config.yaml
hidden_size: 192
n_experts: 32
experts_per_token: 1
d_expert: 320
d_shared_expert: 320
hidden_act: "squared_relu"
routed_scale: 5.66
shared_expert_gate: true
init_std_router: 0.0204
optimizer: "muon"
learning_rate: 0.00745
beta1: 0.95
max_grad_norm: 0.5
batch_tokens: [16384, 32768]
train_tokens: 388300000
Below are experts of layer 2 (counted from 0) of a mixture-of-experts language model. Rows are named up (a neuron's input weights, with its number) and show model dimensions 0-63. Each number is 500 + 25 x the weight over its row's rms, rounded and kept within 0 to 999. Numbers have three digits each.
Before each expert's rows: a language model's description of what the expert responds to. This comes from a sample of Wikipedia text that the model never trained on.

# expert 27
Line breaks, semicolons, table pipes, and closing brackets ). or ); ending clauses, list items or table cells.
up0:531503476493491495477541466515485498501500502487466515482470489503471473478468487513534439528521505499468507501483502516458507494516504488488471493516525516511515537467474515504524522506482491
up1:514484553487503453498494508488477498510466477521536468529493499519464439500525508463516500480507485471534506517512482516508501466482461498510502512481526522494503559501514463570498485522500517
up2:487505450473503480483487491528465488512463508495536497469515522533502463524462470498513495459504526483520465465470500540477499451522532482491495489461519488474547489530503484479512487535518493
up3:428484493515498486504512496506528488492525512525501542507501541497475480515484484473482495510508535499465502486496461527481523442513473481473496487520512551492502497516527452529516532516540510
up4:485484523449524486515526518530520477502466456502493497498505504459500505502501478513519532493481442494530473520474477521486511497498484525488500471493483523496496538529519508467518509488495497
up5:523529475509503498523558452515538447514482465486496538535453476500481501517503528514541490482547516464457515511502480465518490485466518496491473475450511534480492495509509488530503508501519523
up6:475479473503481499509562516495474520516532497500506489470539501444458473512514494515509477498511449509537487481466501477493514476507557477539490438553476487454478524539515494486524509511499473
up7:496477528488491485479511475494461476514528493505480514513557511527508502505481494510514557467515490482545485533491490545523466473502540534456501511521472484502488523526509503500500490539530479
up8:507485510534521485501501492530504497493519487513459520455489518512485509513498439543525504491547486457502474478468465495502481510523459508517469483532532482515530506508529507518487511540511495
up9:494494504552473525512514531485504502495477528547515497455489465477467502534550508532475520495525527481515509485477473478518454469485511466511496524551454492456492505542536477519507487507517521
up10:536491493490468481474475505529510564496466472571499497489543493529507484558518488532476514477513478487537488537513488518456519486503513519452471527471500533524517523504492451496472490507505531

# expert 14
Auxiliaries and pronouns in running prose, such as to, that, it, been, can, may, known, plus plural -s endings.
up0:489523470483502522498528462481522495465542511556523506471517484499497483512535513466522428452514504477526474539498488520464514529487486516510500535559485513472511483491464443514523518488498476
up1:446476469477517528484512500496496498501505508471489533482535433477445485509504440473514498499545428465507452535485474514470509504523487525520517542544500509485452497529498486549478488492482493
up2:516503524554496467517483488525484468514512495512512530486510500510532514538514505484541500461516500483467454481512458525510499482496517539506457457521517507504504512482545458517506502498498455
up3:454507520522505461468509504477494484480489475514531506503517524566500479530512490518532483528472471513519459504494468553500484500502496479440492496514489498452488516542528463466535520527501490
up4:478520506498516545508508450462513468524519529532545495460533525512475465518468441482537520544503509516524494502491487506501544464495464495530492457516503512522511537496491482487537526521529495
up5:482497506473549487520515456516517497528498456484486467484501556494469560512554501493509490523521511532507461474522481547513494501485529482526478452488506539479482505509478447476522544505516474
up6:507481471503510502471542487465491491511502529523541485439522470518476503539479437550511481533526495482480486508493490554477484473523505515529540489465483521497427537512502471497525523519495464
up7:486514513500512563507509465527522495466584493528500494510504492514490491506502518489457502456549461511486493475474466460493482425505483547525487483510494501490463517512531510474550549493490494
up8:508522508495494464521506488505475488488480504503505498479517491513529467511571510463479510517509474494543503483480473499504505458473557524532496509531479483475471475534509437475506510533456487
up9:527518508512511514553544504527488507524464541510516534521549470528501484496503487524523488512506498450471490464451501485476489471489476497469517494530521503490504529495540493540483498513542479
up10:492490511489525540545551502519442515510475531476505501479471530507473511535496460493545488498519472504486477479472525496433532470476476493474508491512485543497504496513502497455497519510495487

# expert 15
Line breaks after article title and section headings, capitalized name starts like Ho, Ha, Mc, and Thai script bytes.
up0:520460524515503517476525499518486527483477480493526536498493514523535521511507501547544502496529495444555493456497500517510496512487475458493461477473491541492479528533529511496503476506460467
up1:498521491480520486505530518505468511481497531508549513527516535526496469522469508511502546505535505492519487462468443522507493488523520537519517485476501542474467499516468494458495510523524536
up2:522503537532523482501508407513460449516497527518496489467528484529460418529523496535472533497490518493499498475521456499481461500473527485479501485520482529507477518479481475465487506531526475
up3:501562516490519463481539510533507498459474527498495530508535483504501502530532516502507502524509537477483438494488491490488532461497508523532527514484492524497554503550520488500505530519524491
up4:511524534501535478522526513475479519529490544531523504515552502545439488481508490511524487478528504469492506504490477553505455502508498471539502507486506500504485521473465529476461551526479525
up5:480481482469501500527533496538476512502477493478491500502505462439519474518480514528490517515496496495519501487461489498483503483524535511520475521507487551537488540514502510515505488477522489
up6:482502495474540503538518450499446498502502518476496504527544561520482483470574488541514513524519493523526502497503471491522470510472502517523522503534555515496483529512499500473534525474484556
up7:452471510512498523513494472550478506477494493498502493479488501564497448518443501546556525489518500478503493509465489480480511468540496538529495410442505507494519520514477523478489486539500538
up8:507482490517544501492536477500497483521486528485558493451518487495444513535512456509480490534522512498558545466461487530468479515478497504501500495487466490504444530512492469517500513539541495
up9:474505519499504484474530464470509467478542510477500512487484484471475477537500460488467478461521466481484480506495498514498455518482450497464517493477490519455501491514510479488514533547540503
up10:486499532528470452502491486501521505505527493460531507485500513520467491501439505525520501536502485527507473470479497494469441486546474514484473459524489527495500500473475512532550505517517489

# expert 1
First pieces of proper names and place names, like St, San, Al, Saint, Peter; also the g in Hg.
up0:469517492489533499489491485523482510463504560533516495507510523560511493499524474502555485555526491486504486479498470510471481487499500488425464469524478463501499491479466499504517517564529467
up1:482506458481451507512525503497480491512488501469466456523473550445487442483467497503522459486533458471460490530494467547516473450490470515472472511533500500520491501490480485493493475510498497
up2:506507500569509488526475492471476493506501506523515492492492493497494480535539517479514499505502495491497435542471453501449514484469524478521490513480521495477476534511509518513515458510526485
up3:513513503541506531526524511458506483507460518512539498516468521502493462508538476506479491523470497540498524470483493523543506477490503500468540499525519521472460493503478467505581499529508504
up4:503407528507489510519508520494514495502507496496486485500497484489442470501513511474530519496476491476489483482466470530510429503486483510503513503509477525491466501514511483466518506534475459
up5:489497500508545498503496482519505523502547526547545482497504480485484516499470490509531449477493488489523500499457490559504491495468504503509496477474478512462521569505463496431509481520472443
up6:484529489490512533513570468506494508509532529513518515512498539517449471507544547498518485473555491497491479484510503536521525462512534521524463476466500562498573521510515499507491497533503526
up7:489518492550493485538554473518467530485502524510522512469527483477447480463519515499512500485496506521514460492474475493461462495478481505516480516488480510486486512485464492526524555519449511
up8:519482489551493483520496517509517451472506526556532484476471521507435486517507496500478547534560454490498469476484492459510507488499502521493491489458516509511527525551515444497522516511541535
up9:501545485520507502476504479502486498507538515484471502517474479533475502516504499503521505489545504508505453444499479516502503505494476530482485468517516538495489506496500467459558487490512509
up10:529486527498461455505518490500502487507504501526474533476523479537487468518499509480448520452506504481473473461486485498514514532500505511489554484496504526468472506499517456508529496511501533

# expert 17
Prepositions like by, from, with, due, After, plus table separator rows and byte pieces of Chinese or other non-Latin script.
up0:497480499512508473484490490533532496506490512530489492503519479480498473496492502529475507464485491488488508525492484523540461495484531519541482473497480526482509540494498511514544572512521545
up1:476508527549536505469498490515496481506534494502481513508499494524491481522509501479503491487526507477475496464507503532486474464482497490517536503460510500494505538532503483475505506511532498
up2:494520534476444476493520497488493466497539524530513486475520467510510530512519470480547490496553502499572416498458469524476516473482442486521478493455514536495526489509523483512494502534495511
up3:450538493526518438494548494520495477506497549536546504467509487538467518491482469516507530461504511506510499503482455511476497522508467477504518490491484492469493530503523450484497541563515474
up4:465494484486511551511500492488488495497471501527568498496534490546516508522504510508496508495518523504442502479495499474481474516521528483486512491531493509473496509487500504510566527531538522
up5:499495469515481489533509496537456492526526532505533481449493522524480498504480511519489485504522534473507498488474514524495473488482533532454490477539504521489489516499530504469540541499469479
up6:465506535523477508543490525547502472483474511501514504512484491530491478502515510544444522499521506527462480522481452499456484520467519470485477532518511509496472532482486486518513517536517501
up7:479531557490467477510516438494521477497509514511468466455541511505469489514516464498466447535538539486530478485435446521498496534482505519509486448513535516492473525500525528424470532491486492
up8:425477496507540514515506507539515533505506535483486500506482489506502519561509490502486506538515543500485485552483479486485495507501465473486466490474494478521512517520490431484492525537482504
up9:478493483516524494464542527531464502477475514429463534456459470532500459522501501515542463474509506509488494480483480523459463492474504488533484516456499537502473479503533518497473524513495462
up10:435486532508540491491524491468545536507554539504503467498474501515490505520522492491501512457492515491494467464492482479503535513514506533521483483520480565470483513490472465457480481482520491

# expert 5
of, and and commas inside institutional or place names and lists, as in University of, Government of; also He and Coordinates.
up0:452536505494504447495481496511469508502518538536507495511505486492537453517512475520504464526480462501463518488500482479508447479517524530525526485468476538466487540514489514501520543483509499
up1:481456458531475517473547466517503523521509494509481509485475477537492508508474433552494488494452485476537496531520459515528492491489502527515445522485526507483473497534502543527495519555494486
up2:494525553450561503476491524530513461492477539494499517471483478493455479495498514517485520553479523481481521500561470498494496478477559462470491461508473510467486502488534539505480541552498467
up3:448503477519506505504541487539497474537521532481521491494515538560474540489504467515548498503508550481487461452493460553494475475511493496457507477512495504481459524510486503509495548518491515
up4:477495509476512461509510498546517481505508502512532501484480489513522505514478470495474519458529463445528463463465491520495491499508487509475505495520524473459500534488492516550503547492491495
up5:475520523482491492479540477538506514502502514523523532522492514551455487546518457495494488550521517503527506520494474529501513509467532526502502500520542489473451506480510505574444546502485546
up6:541482490484481487520486479515480554523530534527488496524531559447496535515501485529486506488465511482543458463461498508548524486548465496450530546478510511500517521543475488499525496518481493
up7:484484482511491512501507470502484513485487516525465523517504502539517462501489463490471554450539513471485453468455494487490486474483533496522535485500494530497480503549518502498507504540476502
up8:485505500497510506512502475525512519511511519533526482481488507517491472523565519486499493513518506436486545449524510507473487452462540514471507487509464495473473520498535503528528508535503508
up9:474506474555523482501519529495479491515460529509545540498537517498478494483506531485513576512526465466479518520510465529502479480525490549501519520512510503481466526529538508486497535536545544
up10:511493505592468534516519463474462481506507491506509516450498469549477517488494506488508498520535504461451468483485502496503495492499490458493450517491528516480501495541459508477499483505519512

# expert 22
And, or, and past participles or verbs like produced, developed, received, used, later, often before by, to, in.
up0:491572512472536469488528498521498518499473515545496508525516514521479507511541491487526495469500506438452494522491479533540488442543497513463557534495515485482522526497475460484472527549523489
up1:525528518536523526508520535492529502440479499540560465521498513515422502523521459484498514500546562511502473492506485502467485487506458498485494480489502538517473519484475500491536549530465470
up2:482523490431509471558500492537491509443539516489512495525510491496520475507522514480475508497519504494511483466477514490500496521536537500489497551492518538497499525486477539504501560499500465
up3:499543544505521507571508495513489514507542510527521462522479500534516474533490463513491554507505519486505492499477478481492438469454527513511525460526493483458477532528511496501505526500564499
up4:529488481513508491484517503519501471503514531529522445470513468502496514559510477501460525512488488539513501462511517521499485496501503489468473504486450491486503501485487562521436522509565534
up5:473497494489507504476508486504500519510492515514469515506533519518471468536501453494508536466531542506477470495462500521518516497476468559463461509496535513469468540512503487516520502522520484
up6:524512511484498506473518494529516467483516521537489515503529483547455526520507506528524486463483547484471521485491475509477550494525471508524518479494534520492534520554488508532471517507521491
up7:523532526506477526541533476459495485501503513471533508520514471528457512518509496470535483502535492463531450454487471479497518477521473542490489479531487494501467526538489485522544501472535500
up8:491523553465516475519495477489532453477473547497496471502526451483526520503510494458517467511496532490508482468508454532503510541497536583533510488486482503493474505488525442467532469519513487
up9:481495528495503467539541478525497472499531504509521539504489448519520487523500463480513503482511453532523455507467490502487528501521485512507502500533537505494482501532536458490468524485514512
up10:482515498474460469514494468501480514521480534534497450493473482473512491490541477488499538515500489500462445501508465535496474492507488515460477501537500516529490536519533500482509563523472463

# expert 13
Prepositions such as of, on, before, during, between after a noun or verb, and pipes between digits in sports score tables.
up0:503490516477494492494527531503463489508530521528485484514471548494495479492507522516447488490547512487489499523471486574494481507479499488495457491433516499497458521504504496496520490532556503
up1:506508514468491527540514495515534507485489486488492490479475509525500505522488575486482481510518509502529501502495506538510526540499499488532463546513483509489482472519486516490522533468526494
up2:536496515455512477476449501531537527476517557517527508491544500534533512481515476523492507510492490484506451501513512485502505469478497469500487572485513476464515501456477493500490473497511487
up3:506487500473493535432514530503468559494450494515489517499438512535491506510480511501493455470494458542501539516486544495510510455419517504486514460467482519513447460520539492514536500521503501
up4:485542525525519496517520492471465523532544504442467465525500510518474513491498526497452494509480502496529504528497513518519496496481503529485565467493566519468507467507478495472460517434492478
up5:496479499487500474499556537477493536476524478545493508528514507542465486484504500489468473562491485538532504475524468484534480492505504490548476468481499523474509444519472515513544499515510494
up6:525462500495475507495478439455494486476529506503509491492511499477501494511526512547504466549537523497530489488501460488532498488486528485469488509493485496496518474520507507499563530538478478
up7:475514502482461525492520501544509475476505503477516500492504502499500547479479494511479490498531513448513492501484534480559533473497514505510484522524502489473510504521556525472486496498477512
up8:463472505500500510503495518538469475469506514470518517499475480482491494483493492510517496525492470483527506546504549504488493503493531483531485486515554470503510504487505516485528477525484507
up9:542492516470458512515529504519518492534526504496489474496479473521497484474514527514515488482511541491485527501495536497519513492512493478543532529561511508486530513476521488533484522514519529
up10:504478517484481471527477485448496502513481520482493512507516488497477486484482503548495477508502512521466452486500500499519474467526487502511454513477490538486509461496532532492477487518528485

# expert 25
Commas, semicolons, periods, table pipes in lists and scores, and byte pieces of Chinese, Japanese, or Thai characters.
up0:514509551545491512460469480470508523471560534530494487480526470496525485502519509529510545502559533480497522496485506450530509485516491510492484430510544483485530521539503489491478531525476482
up1:488465482476529486541518462481486541514504496508536489516495543535520500502538496515471514488525526491525467512509483513463474468490484465492514523469498478501468503556496494471506487543508491
up2:505491537521492453463477505497516494460498528589475462521516487486526455514534489478532459482498463494513517488538468543524424473524520468476506505512546531494518523522522496528515496529524504
up3:485505514518510485501528473464513478470481477495532481491528515530503491503531517507475507511518472463449516492484513491523526484513529536461466545507510536454490501486531503506510509499522508
up4:485504535519509458458509517578490502489499513510481510528526494537483482526489473510442468507514523484518515517505486492510507475479467502466497509528519541485484547538462487461480544506542519
up5:470481488487543487454506488503473480519521495532464511505509497547492491507521509528522515493518555501456465459528470471507507473448502514482467502501536506499571551554532467501517498529492494
up6:482508486488488536539502455496458472497478530511501537516495450497462470544560472484514498550525460471507485494489452490496502529524460465497487493520506499489485540558514509509541476523502486
up7:536506521475478509521538528511465519452514536500528550488490475473482514504559494493454502454514459490483493540510478527506497509534514454484502471464512518521484510484513455499543455512522543
up8:516496507489487497465463497519476494471531524559513506485538537454490475498487479508480492477469494488522464525509467533516507512513561524511481524477452490472439494552509481540520490517524474
up9:484496517537507538502489474472456503484503482516497495500541481475484485528496457502448512478477503475462486501485454506505500465485506549516524491503476498490503504537529495502530529510479488
up10:466544487473521510490549482485483482528497529528559514498473534473480475520506511509487551507516490490527478528556460472472492471459537455504496555502518509493519535544489471503537467499523505

# expert 7
Blank and pipe cells in wiki tables, football position codes (FW, GK, MF), and section headings like See also and Places.
up0:503487492484551481485497460467494523478499544524500474495542505512493518495523502499485539509510458485504494515477481505530477501463465525499512467480509499486546515529518476525426497485491478
up1:493508584479525487497523487529486532508497543542512534493499525517499512507515552487487454467524508489485522490494505507465464484490479492491490496542486509479493522504545494494470533473558474
up2:469521521511509506485509509497485509486564497528535538512492513523490502515535535478493505491510496466539473465501494514477533483524542499503512470509506506520494505501480473486493511552511488
up3:477568506481524505493509460507431496529534516507460496504517466529533455484483510487499510463521481477493476470460439518536447463500505463495566500493492517476497518530529482497480491518456471
up4:485486440517460496506483503513466498504487519443526538488527485548475473470503524518561509514494502509511460481495467526475478495462461543474474475547488528500446494495520542480515517502503506
up5:483516515473489477529533477497512482499522519544538469484499484502470472562516513504539506514488542512527455450474493494514493489460491492471503498527518486492461501493472521533501518521502445
up6:502508501537526488533508501513486449517497540490529513490507500466506521507539501531524521491515503489490473485495484496481500510539510516468504484516496573531490495513530550511520535482469481
up7:507504483481523536521532513548504486508465510514529530520562491490462430481496463484517462492491485482486470465505487515521517534480495525489468491504502538503490510514487461535508532523540532
up8:508470469535515482512500495512506497531522510559494494532494477493498498534528484497553523520532517497501456471518469517491510547534483452470537485501518495507515476497537517538518527545530489
up9:446525496519526536526525472556512509501497530504463526466486488475502481495476514531488482504501499494502502477495474477521471513458531522461454496525482498494471515525527500495512506506492482
up10:478491528477522520540504493522513516504475544523514473539510498525508507552529484487488484494524476523531490533484482495504511473533518498497489505530489492480489529493548518471519494554512469

# expert 8
Sentence-final periods, commas, spaces, colons before lists, and closing or opening === heading marks, often right before a line break.
up0:483469487506487506524520502501498511485507525566526466463495495535502479511489514516480500511497483468531487477513480521493471492461458525470472510449483515508508533487471509487534536531523501
up1:529448535471521492475514465516445487457486511501515500474520489500514466528502441483510475505499463502502503492456462524494507500468475504517474504500506530508455478519492466499486480470492501
up2:467469541507530472492526459514535526525466498488458507529507517505507433532521470520501478557512483471492527499480493490493549492471530574468514477505518568470536487550522520501501538536517442
up3:509498565508532488472525477529491505499502525468510513470498478506472502511474528531515535561458531500508488519481493526529494554482512509524495494459496494455501537523547510499542521510493478
up4:506530485509507524485467445532475487496481501513514504503499500513441474496441439507474515477520463503478534491502520507466464494532482465468519497506564488492495520506493458485485484538496508
up5:475451505490477467450525490551508493512521510505511471487528464469508469531502513525517489539505447491524492484525470483514495493494517494489500457511554460464500491526550473456516465534491451
up6:457504524473505507456532483531510527503551537501526517460536517526507483538498485471510539501504472472495496509519486524542470477437514478497547499509526505517494502521499495519536502514506483
up7:460423477483523529488559459506487501423459524534496491507493487502479503532520474500478524519536525495499536477519488474495491458474476492521462472507536555517496503529516515532527516486473513
up8:519501499518475501503458484528465497505486535525502516482505488476488495492510441483492455479545513423526506480490475512519519489498536470536521496539530540466551464490524515511520526500524498
up9:486509512519456475537478471514523573472497508526542530535549494530459458503522489491544484545511539527513495498503479488470450504477504484497554486476530510438497521527454507431510567492507514
up10:483505519524555470529483496512529512490543509536495529472490534464537452496512522522472448483511525516469489445504491534506486468513495511530514472495502526486451517509516527538480516511518508

# expert 26
Line breaks before headings or species entries, and past-tense career verbs like won, played, began, joined, led.
up0:509514554456507469493466506513462521513515528494486523459474500489496475563539521471496484512510483499521503519482497504501507510516515486490479493523487525522512543529468509488511504520518514
up1:484533473442494504488516539517482417502519509498555497509495481487497520498522468546493510525517506480534510496491452529516477505495497453516537510513527507480512508520498502482481523501507499
up2:483467507549535509518480505525478515527515539510490541534501518504529506553522489475540501485495490502443493496461470497491466423500482509462458521533483513480476484510520506479576506514493511
up3:488448501523503534514497454501514493496482516520529541523503453470465487494567465500517487506522498486498499518497507551462483479487478487474519491508526477525513506499491482500529539487505543
up4:455517518476454535452511478514504537520492506529496526473469498497510489530485491472496510486560505480504498511456485482508504469488517511480484476481523526453490502521472493489547504572518517
up5:491485483491473537494491473490485480466484531522498544484515516503474504533520521502504510493478507465546449511468497482497522471512469506490519503506522491519503513519510489495533499516528523
up6:484515529513535504482494527529483504470483565496528516480505488495450487513497478495511548500531531482499475486490485490504507507470503480502456480517497528508488495481525485554521501541531479
up7:501481540497521471467539468511509490541506494534476516500453532476480505463475479532500505538525491478489511457453485477540510473551473519498484468522531506485504523540541501520511524545509493
up8:514475485448496489517507514521503573502532521503520507528487482474487453517532508532513503448477493517490479499510475499479466481473470488538523496467508487452483543559518459542489502521535499
up9:494457500466532456508527447544514476507517508481521492517516505503495504563496471478497516549510511491434457507476484486504527481500500495459510505505501551479550547548533472524469514531514486
up10:490487527513504509543525507531509513549485516527533515565482556466484473541535478499482501510504492488504509495452492514510478518495478511508458515530519518498494519524540492507473514474532507

# expert 19
Closing parentheses after measurements or dates, relative where/which, and military unit words such as Brigade, Battalion, forces.
up0:475486484523481517486513470479457518514534529526485508497533527533475500479540497498460533509492501469482485516439487509510483479455511491516520508492485509498489504481498470480487555488516502
up1:524498486494513484502505497509497485474491480513527524510504508523493538500504489488510524485493462487476467484489479478468530542488511507479444506496545514500463522506521515469510546493460481
up2:491513514524506500498516493502474432500503483495546511502539481529510469496496491497504509483490484501468497530482474528477475515481474521496507465489542489506476539464483492442500495478545523
up3:500504485487505436575506519518492529491561510517470514532526460520505498503544479523440466508565503491491498510469460531522530490483485502538490497508483485495519517487496466513525502532499496
up4:484502485487483547512475519488503503490489494477504519466510509509491478501520477486447534482501497484407541449503489478492495476460525462492485476507469507473507505517521488532522506565506543
up5:444482516490495505464554488474493530466537529479522518496527488522487488517546510492516475506512501479474462509517521542495493461523472456472486479509490534474559518525478444502533511452499458
up6:509522488454532540513523444466451540523473479500504487489521488504515494525532517482539504483574494491484471447480521503558479438484522503491484480515534524497507492519477503521498487526559522
up7:481522499520507494474514522469484494473518495527508519452496493603494499477498477505478499518488488479560513501494500485490494485472523494467509499481521506513498522496472462489479501485514495
up8:433479509510495515500538481504480509490471502540479492535500469498502475533530482502474511467522470513536481469462462488485498519494489531486517514517496551458451534478536520554501506515540532
up9:511520489428528480520518467529500481473513516493482501460559505495540465521501453502484525472512486499431484490476497478507530487476524482503481489538520514502454535522472444497498498549487494
up10:463541456515458494518498528461495506428486536526525491504517523551544461512511512520537537499509507486486506453496441500480463531531459526483499499513480521493535528528529541455541524495485558

# expert 3
Word pieces inside names and words (W-if-e, Y-if-at), party abbreviations in tables, plus of, United, their, its, outside.
up0:513488505489474471489492468529515453476489474559501467476487506484445499499513501481486468466489478482493467486443494551498488479535506532452500479477482521495482490521533474458539517511467475
up1:497489517473484459467529503496481485549468496482505526488493522454526476528495452485517502479532500517440479491514487463469459463486473512492483485492544506498477494547522457499533511496535520
up2:508544519512519518500491476498488492497526522520522540454543538468469511509479517500458542506483474481566510468481480503544538479498505525512487467513505561474482515521546455502544514476536498
up3:512472503519521508520503479501537501501558515523535519485508507500484519497519467497492497511514510490533473515495502512475496475453457454441505477511511512513485507536518520533489528496514503
up4:484471502491485519517514437529473432514502474532485493469482470521473458521519507507473494496532517447511536488501487518501499473497519472507516518534500493545541500514519494495506540534502567
up5:500519475511469508498535516504456463469528524504512512486502536453498521541534469499513530469494515497503481482484489540495492502493491506449526520516542495497505529515485516493539522556499490
up6:486531482519509468492539485489519505524502556511521483467506501480505502514515486538544535535542505431500452490472485514507487529533499499476513458510483504483513522480506497482528479482508507
up7:504483518461512524467502503523454518530493570497520537474475546469483487526495495515500515516515501455526486516479505550484502513526500499490442458498489494509469515509533477530565523507547486
up8:500521508479505533512489502498488503542489523496520491497536527494473468546547459466515512458483498527508475506505498488514489473503506515495543523538466524492496509460520489485507552496488470
up9:470543519491502498508498469509519504506491511514501527444475528545459502523481451518456494498492541470518478503488481482505505482484495507515462507510500517462464508508467503505486512517516526
up10:484483467504471515527496519477489520493460513519512485508529449504512470506500491483488528499519471456457478519508478506488498477459499523512525475541477560503518531547523551523504514530459508

# expert 29
Syllable pieces inside foreign names (tak, ana), the verb is, capital initials like E, B, P, and words like School.
up0:494501527514513450481468523517482540523528503505515509482513469481523511479474516462507508502529492511541504468522485491499498439501548556498506506526484569453496546536470506508537511504530473
up1:506555491492515469551530530466478544455494491490483471511486530494509480532498480481477495488488496474510487489481478515498463493514504479469474508544506525529480512554491512474540533541477518
up2:455553497510569500517503477528468469511458508533504509520510529524491503533500476499516476495461478472494468473469500490496481522536496519453458517526481467436436497531496499494514502510488535
up3:478526538567474490540490480480461469474462496504499462456517506489547489537536476490528483487508530475542475497487470526530514497484496519481487537453506525499500495551517488460514496543493531
up4:504472546533526470544496472563461494580492518508519489510494480466490496504546529516499505527498474474525499495515511521487506454516492505517491500436501486495512503516482499529522524548523528
up5:489503495498515516462510495563459486458492496480520456470561490475500491526549442510491534517501518451452499469527480482450497528517485526489501529529524502519485542511506536508527485523506483
up6:496504531500508499477530512486501497520475530515486483450482477495485497521493533494505499486482505480516454528468485513504506518498481456478504481520445480515498509544522489473538532534513530
up7:495509511530495499511532502460480506524471501519552457496496474499512500569501503539462478522523452480493483508498486457495549478470461531501482478489545491493507506493525499571538502493491513
up8:484553510524501502535510536514472462520455550537524495515504493501515471529488494538540497488487522490478457482494482539498440483505546474483513454524481503465497532496513529480523521482514479
up9:488478532472514509465531462453500524500447524540495516481521534499477500519505492529516564528466486469478474458483494486520478486490499476486519500518445526529496539534482455489506473483499512
up10:518507472533499505499481545532489474474528535542523477494507522508497478544481507493505496464499493474470503517467491519518502493480489513529556500501471529486503518492503516459526536500471501

# expert 12
Table cell separators in wiki tables, years in table cells, the after verbs, and the word Science in institution names.
up0:469526518528490520517500468538535522491489506474539486519503509507463507482496526496466510523506525482502479487466472514525540524532521475509498477535550508498545496480511467464516513552505497
up1:520500514503535521537519496496461523457502520521489517502502425476533492495523493497519479528471484474494471550474482529522500491464469465512471470521521546474528492546474454503467528493482525
up2:525504504525500519500529482538537524526499522496501522449520504546508497556510523500503495480543476507425497484522479451498500451479475491499485501508471482521499511522494523536492494471547511
up3:459465556502515507496503466499504522553482523515489514508527501540509432474525523481509478470514538510487495501470479505503526494492496519471482508541492536477472521529536512485509494492504430
up4:451495482489517527509512479523532537514492521512503497499539506479458530551464502508557509504488514494521495458498456527510502516457498502490547458499494482497470507527490497522526540526499512
up5:491515521527473483512541499517487497523481536509483501509459496526473464511504503485475492466482487464520512477456494508532542484502456555511510489502551536458504507462477494505517493479495504
up6:517560506491521531450489505523488457489480538521535534481504518499510497521528440478530492512496480477525508436499513516487496511507519493529481517521492512497500528550518491539509500520474510
up7:486522486519525497487519453522481472502511486482535516490537497522478482534488484487468495561516496456494489472465504473515458441475533524494482520540502532499502535507544500521515522502520519
up8:519479488513476490546483520507517525484475475494448511544531518485506493516503516484482520480522493482511522446454470491495490559508483445493479517560509501469511516452541516481516494549517480
up9:468513502493519544486494507479508501499493500497500482518518515461515503464526544524472551514538490477485507482469497552479523489486463480486492509501512491523506508513485464489538533519497488
up10:504463521525536498515549506552486493500495498530514468523480495513477532526531532542494487492560506493519503486507498496551544506514489504506468471541507512492462554497553441485506509496533484